config.yaml
experts_per_token: 2
activation: "swiglu"
moe_layers: [0, 1, 2, 3, 4, 5, 6, 7, 8, 9, 10]
normalize_top_k: true
routed_scale: 1.0
init_std_router: 0.0218
lr_router: 0.00156
vocab_size: 2048
norm_eps: 1e-05
tie_embeddings: true
beta1: 0.95
beta2: 0.98
batch_tokens: 131072
train_tokens: 621700000
Below are experts of layer 4 (counted from 0) of a mixture-of-experts language model. Rows are named router (the router's row for the expert) and show model dimensions 192-255. Each number is 500 + 25 x the weight over its row's rms, rounded and kept within 0 to 999. Numbers have three digits each.
After each expert's rows: a language model's description of what the expert responds to. This comes from a sample of Wikipedia text that the model never trained on.

# expert 12
router:520503518469502507457498471476515505550511492519501518547485481486473546479497519469479479530479529477515513497537481493522533478492478507499533474490513532529479457497489476577523491499503507
It responds to: Table pipes and zero scores in sports or election tables, plus inner syllables of place and proper names, such as Sy-ra-cuse, So-f-ia.

# expert 36
router:494488521472474518480498472503498516521451475513499547525483479504453473493498526450463534497515495478493545483479476460568487484531535524525506500477495507490477465507510514523484429481501476
It responds to: Word-final inflections such as -ing, -es, -ies, -ers, -ance, plus apostrophes, closing quotes and percent signs.

# expert 11
router:496537527493522505449512498500525533548499483489505540507485490486468511508497497459494526515521490454499529485521491445542520494511487545528517487532481524541497467507468476548488474474468495
It responds to: Short pieces in the middle of ordinary words, such as en-um-erated, ass-um-es, ma-ter-ials, plus table pipes, spaces and brackets in score or number tables.

# expert 31
router:529510528465482501452505488464530492533484478531481501521501492507521429505484520470480514501483495459497505512520480455501503472534467529517498481497501515514486493499500492530495497498446467
It responds to: Subject pronouns he, it, she and time words like years, season, month, years such as 2011, 2024, and table dates.

# expert 37
router:501507555488528523475465468511516539528477479482477517513482486522485524513504521488496489525507503464506513502520466477546506471496513512537524492508495503505465491509516497559555499499479488
It responds to: Lowercase word-start pieces of common English words, such as co, ch, comp, sub, b (co-urt, ch-apters, b-illion, p-ian-o).

# expert 20
router:531509526491516495477502496522514496527504498493477529493511458534500533515497536500481527522511473463515510498506453449533521487515478550528524470480508525571470487518474515548493476472472462
It responds to: Coordinators and, or, & and /, plus was and newlines, in lists, headings and tables, such as Early and personal life, e.

# expert 9
router:519500543489496530468497492509492550516518460466503543519499500542533493490509533483515471509457495506467538482466464495523536490522502513540526482510477532501461493538493483545518506469467475
It responds to: Middle or ending syllables of words and names (corp-us, San-to-s, Pla-tin-um, elect-ron-ic), plus the word from, often in taxonomy pages.

# expert 14
router:507523518491523532481489469516506514559483500516503536512471481506482483490456494468510489492512499485456542491531467477564502510493503501533523475514484517521460495518474489576498463506466465
It responds to: Articles and possessive determiners opening a noun phrase, mostly the, a, The, his, their, its, after prepositions or at sentence start.

# expert 0
router:508509535497536537475503498503503554535475504465481492518488484515473515493470539529512504489474493503508507486520468444535500470527524510518546485510497544530488481509487466564467496490511481
It responds to: Labels and pieces right after a hyphen or list dash in infoboxes and compounds, such as Born, Country, Total, General-in-Chief, state-level.

# expert 42
router:520514512472498509501483500513498523515479486503502484518483480523511524494492513496496484501497474431481535489487445502524521520496475520521517475523524499525477496496479465542532487490490489
It responds to: Opening capital syllables of names and title words, like Ro, De, Li, Ho, Wal, Di, plus See in See also headings.

# expert 28
router:520483494489530503492481493479512508549526516491490496475484512473481458490492537509504472497493522494524529480516489493544523487516498506524524482489516524510460504535476510547524490502509477
It responds to: The word as, as in acting as, as well, plus on and into, and inner syllables like -gra-, -ro-, -la- in Aggravated, Pembroke, glass.

# expert 46
router:493527538492550518533507512499524521502477505514499534518495490515506547502485524490512515506484484443481515470501466450524521495511468509519528488506515526547480484520502477579499525500541502
It responds to: Spaced number tokens starting dates, years, scores and table values, especially 19 before the year ending, and 1 to 10.

# expert 34
router:509507531504504514432480506486512481528518468504509537514488512532480481499481501513491496501496472496504523516530482443517505479513523484508537494479499539517449458513485491548514480475485444
It responds to: Mixed cases: word pieces after prefixes like out-s-ide, In-ner, as-k-ed, plus a, the, his, been, being.

# expert 22
router:534522507498513520481501512515518559521512524494458509511456502517518508471492525504492512512496504463506526505512485460519522487501504509523500483516496533517505480516516471556511478494480500
It responds to: Final pieces of names and words, especially n, ly, a, e, ed after endings like -or, -ar, as in Obsce-n-ities, wide-n-ed, Khali-d.

# expert 17
router:496501499493496519490457471524518511530477498491504516515499490545469461483466512485477519511509487505492529504501486434540522491530506512503517468502505551504468486515477461561497499487481495
It responds to: Final s marking plurals and word pieces (attacks, colours, Settlements), plus nouns like School, College, Association and the percent sign.

# expert 19
router:541487527512511494484509484501477499531497498488496530475494472473502472488477536487527539492508512480495517513528471444516516484521501511517510498497469534519476511522470496552495481497497499
It responds to: Consonant-heavy middle or final syllables in names and words, such as ha-tch-et, Bh-ut-to, K-ell-y, m-art-ial, T-ung.

# expert 4
router:537525526482526520458499500511500507529518478500514525489477492487505434476484516502513488493507505433519524504530453460543532506479490552563514493504487563534503470516488516512477493507506477
It responds to: Word-final or inner suffix pieces of common words in running prose, such as -ate in devastates, -able in preventable, -ed, -ent.

# expert 29
router:526481540490521503489515468512501525507508496480487559492486485509498518509439517488507525485475474428477541510519456464519518478491488522530517497494500535523478487522465504577512475474524503
It responds to: Inner syllables like li, al, hi, el inside words and names (Phi-li-p, meanw-hi-le, coast-al, Da-ma-scus), plus some line breaks.

# expert 27
router:487482542504497516470501479486514522521498515488520525507518478497482467495496530499464516479496481514462478526482486421539537484512476506522515493518497503535473485470456503589519480484477490
It responds to: Bare space tokens and opening parentheses before the next word or year, such as four tackles, Major General, (2007).

# expert 41
router:492520535473499502506498513516523508512495493502500512507492487516486498496502513472474491483515508438493530486489478441499507470515495525534527482479515516539488505503515453597496466507477492
It responds to: Single capital letters or short capital pieces starting proper names after a space, such as H-ongzhong, K-arratha, Ma-dison, E-liot.

# expert 5
router:503518505496523492474456474504537506552481502507507525502495489507497510499533497520497485510502479495469539472494486440545518463511483568523531503509496502501492493515480485568502483500521496
It responds to: Single letters and short pieces inside foreign or rare words and names, including Cyrillic, such as mez-z-o, Ampez-z-o, A-g-ency.

# expert 40
router:454487497485513500484498469497488472530484516476486520514510496478487482498485489494505505510508524503474535460509498455544511501490524533528523489500488522515461521474481489574500496489491476
It responds to: The -er piece in Leader, footballer, Netherlands, Runners-up, plus -ar, -ber, and the words to and of, and table pipes.

# expert 13
router:495508514510509507508474480480512546510512489514492490528505492516523470475458489505485496478490513461483524475489499471513517502546496535522539465487518548502458490522499448552489473487473493
It responds to: Common first names and country or nationality words (John, William, British, France), plus syllables inside names like Jele-na, Anth-on-y.

# expert 47
router:531533530506485473469493485479519517533497476485495512512473474514496528485459554481507519508475528469485508492527452466511509465520508502515516461492479539521487474519482487565505447512520503
It responds to: Prepositions in, at, on after a clause, and word-start pieces re, ex, con, f, as in at-tempt, re-.

# expert 3
router:530497524448504520470499483501520493542511486483482533513484481505503548500481499481492505519496498465497501498544482484483507499497503526521511472505485554531487502499504490564490464500490474
It responds to: First pieces of capitalized names and sentence-opening words after line breaks, pipes or brackets, such as M(anuel), Ma(ssachusetts), In, Con, also table minus signs.

# expert 32
router:494508523467525503426495485462493542548516505481496529511478481500493520497498498488478487503487504451488541511490445481517512485507516512547532478484482516510457466496456489544492492510496476
It responds to: Temporal and contrast words such as after, while, when, before, but, However, plus first letters of words like w-orship, a-verage, k-ne-e.

# expert 10
router:536498523484519502463467455489510518524491493508509550486486468523503534477513511499488482516510478476485540502527481463553532479525474523504532484507500526500438477510459476557495458491501488
It responds to: Early or middle pieces of ordinary words in running prose, such as ade-pt, ma-il, ma-p, ad-dressed, com-missioned; also very, which, per.

# expert 26
router:488511538469512509479497476489498523546497504504490538500499493524491509488484516487521522501520492505496530510505481484536531484490488510527512509510473529509469498547512509607503489486497500
It responds to: Prepositions such as of, with, for, including, between after a noun, plus the pipe separators between table cells.

# expert 39
router:498518529463522505481460506461509518524497514508513526491511470494465507499471496497511484473506474506472503514513501468527549504511535513519538515505514540505490481479474516547506463489473480
It responds to: Verbs right after the subject, such as is, was, are, been, received, born, plus in of "Location within" lines.

# expert 23
router:498530533475533503446477508482527524518507496458482518499480498499501510504463518489533487509464489518487521499521489461498522470531510542538551463517488528522460513493499500577516495499496528
It responds to: Line breaks, hyphens, table pipes and == heading markers in Wikipedia formatting, plus heading words like History and Career.

# expert 18
router:516498531497520505476483475489470538539487517510465533510473493512506502508458507458502508508499485464506533467522473461521493479493466527514519473496500537513475497510509471569512487472455481
It responds to: Line breaks and leading pipes that start new table rows or list lines, often after semicolon lists or table cells.

# expert 1
router:523522531475499523495482476492497513521512493505498513501482490512497533495497514489510500503483498481497546507533440409524524502496517530521518460477510537527474488474491482566479503521482485
It responds to: Periods ending sentences, abbreviations and decimals, plus colons and spaces, as in Vehicle reg., c.1850, Oct., 56.16.

# expert 45
router:535514514478513529449475494486501519561499498531512530491481472509507517504476530492500495526531499473476505518538484482529518499481510512495501468513490541502486484502492489568499443505507507
It responds to: Inner syllables of Romance-looking words and place names (Ne-va-da, a-va-ilable, mo-ni-tored, a-ci-d), plus the particle de and population.

# expert 33
router:509526511474504539498477488493534511577508508493503517510493493510503497508468503461555515529511503467507504511547451491523509499529498531519518482489498540517471499492451497562507460479504484
It responds to: First syllables of words and foreign names after a space, such as Mi, Bu, Car, Pa, and accented vowels in Turkish or Spanish names.

# expert 35
router:491520507485517485477508485471503520543489476493474529532499491494487506495511505498492485473483492458515498494523449454513509501481491540515534486517491509536493464457498500558516459511488486
It responds to: Pieces right after a prefix or first letter, such as re-le-vant, a-cc-used, re-f-lect, E-g-ypt, plus compass words north, south.

# expert 38
router:498504521473482507471482473477513488511508475492516498503481487531509481479533485492506487493510516496549517491535467438565494506503493505501532486524477526505464489495499475514499456481496485
It responds to: Common noun and verb stems after the or a, such as work, term, part, film, form, list, exhi-bit, plus closing quote marks.

# expert 16
router:520532510485476499470492523550497539564497489499488513490503544486487509499505524456537519493489486470516535494525497444513532484518497555518532469521489544500460478511485475593515508503492466
It responds to: Colons after list labels, decimal and sentence-final periods, had and has before been, and LaTeX braces, such as Species:, 29.1, ^{.

# expert 43
router:510528526500538519480498496489525523514465488503481548513494502495466514529480523495506516503502522490499590503499502483537492500505476519534498475508512529555491501492479485554498480519529478
It responds to: Mostly s pieces inside or ending words, such as Bles-s-ed, Picken-s, ambas-s-ador, Thank-s-giving, plus the preposition of.

# expert 7
router:522528532495495494478509482510511489517513466459524501532499495523484511501450488507477509509484493458491534519540470479522534490500540571522496474488499545503484488496465493581497498492498480
It responds to: Single capital letters inside acronyms, codes and all-caps names, such as CB-S, NA-R, MESSEN-G-E, plus symbols like }, $, +.

# expert 8
router:508545516468516514482502463506526477515479482534503525508483485513515498497482543486509483519500477505499548481471483443505505460498493497509519479504481512540454486498456495553507471484505515
It responds to: Commas, that, which and where introducing clauses, plus en dashes and year pieces in date ranges, such as 2018–, 1900–01, April 20, 2021.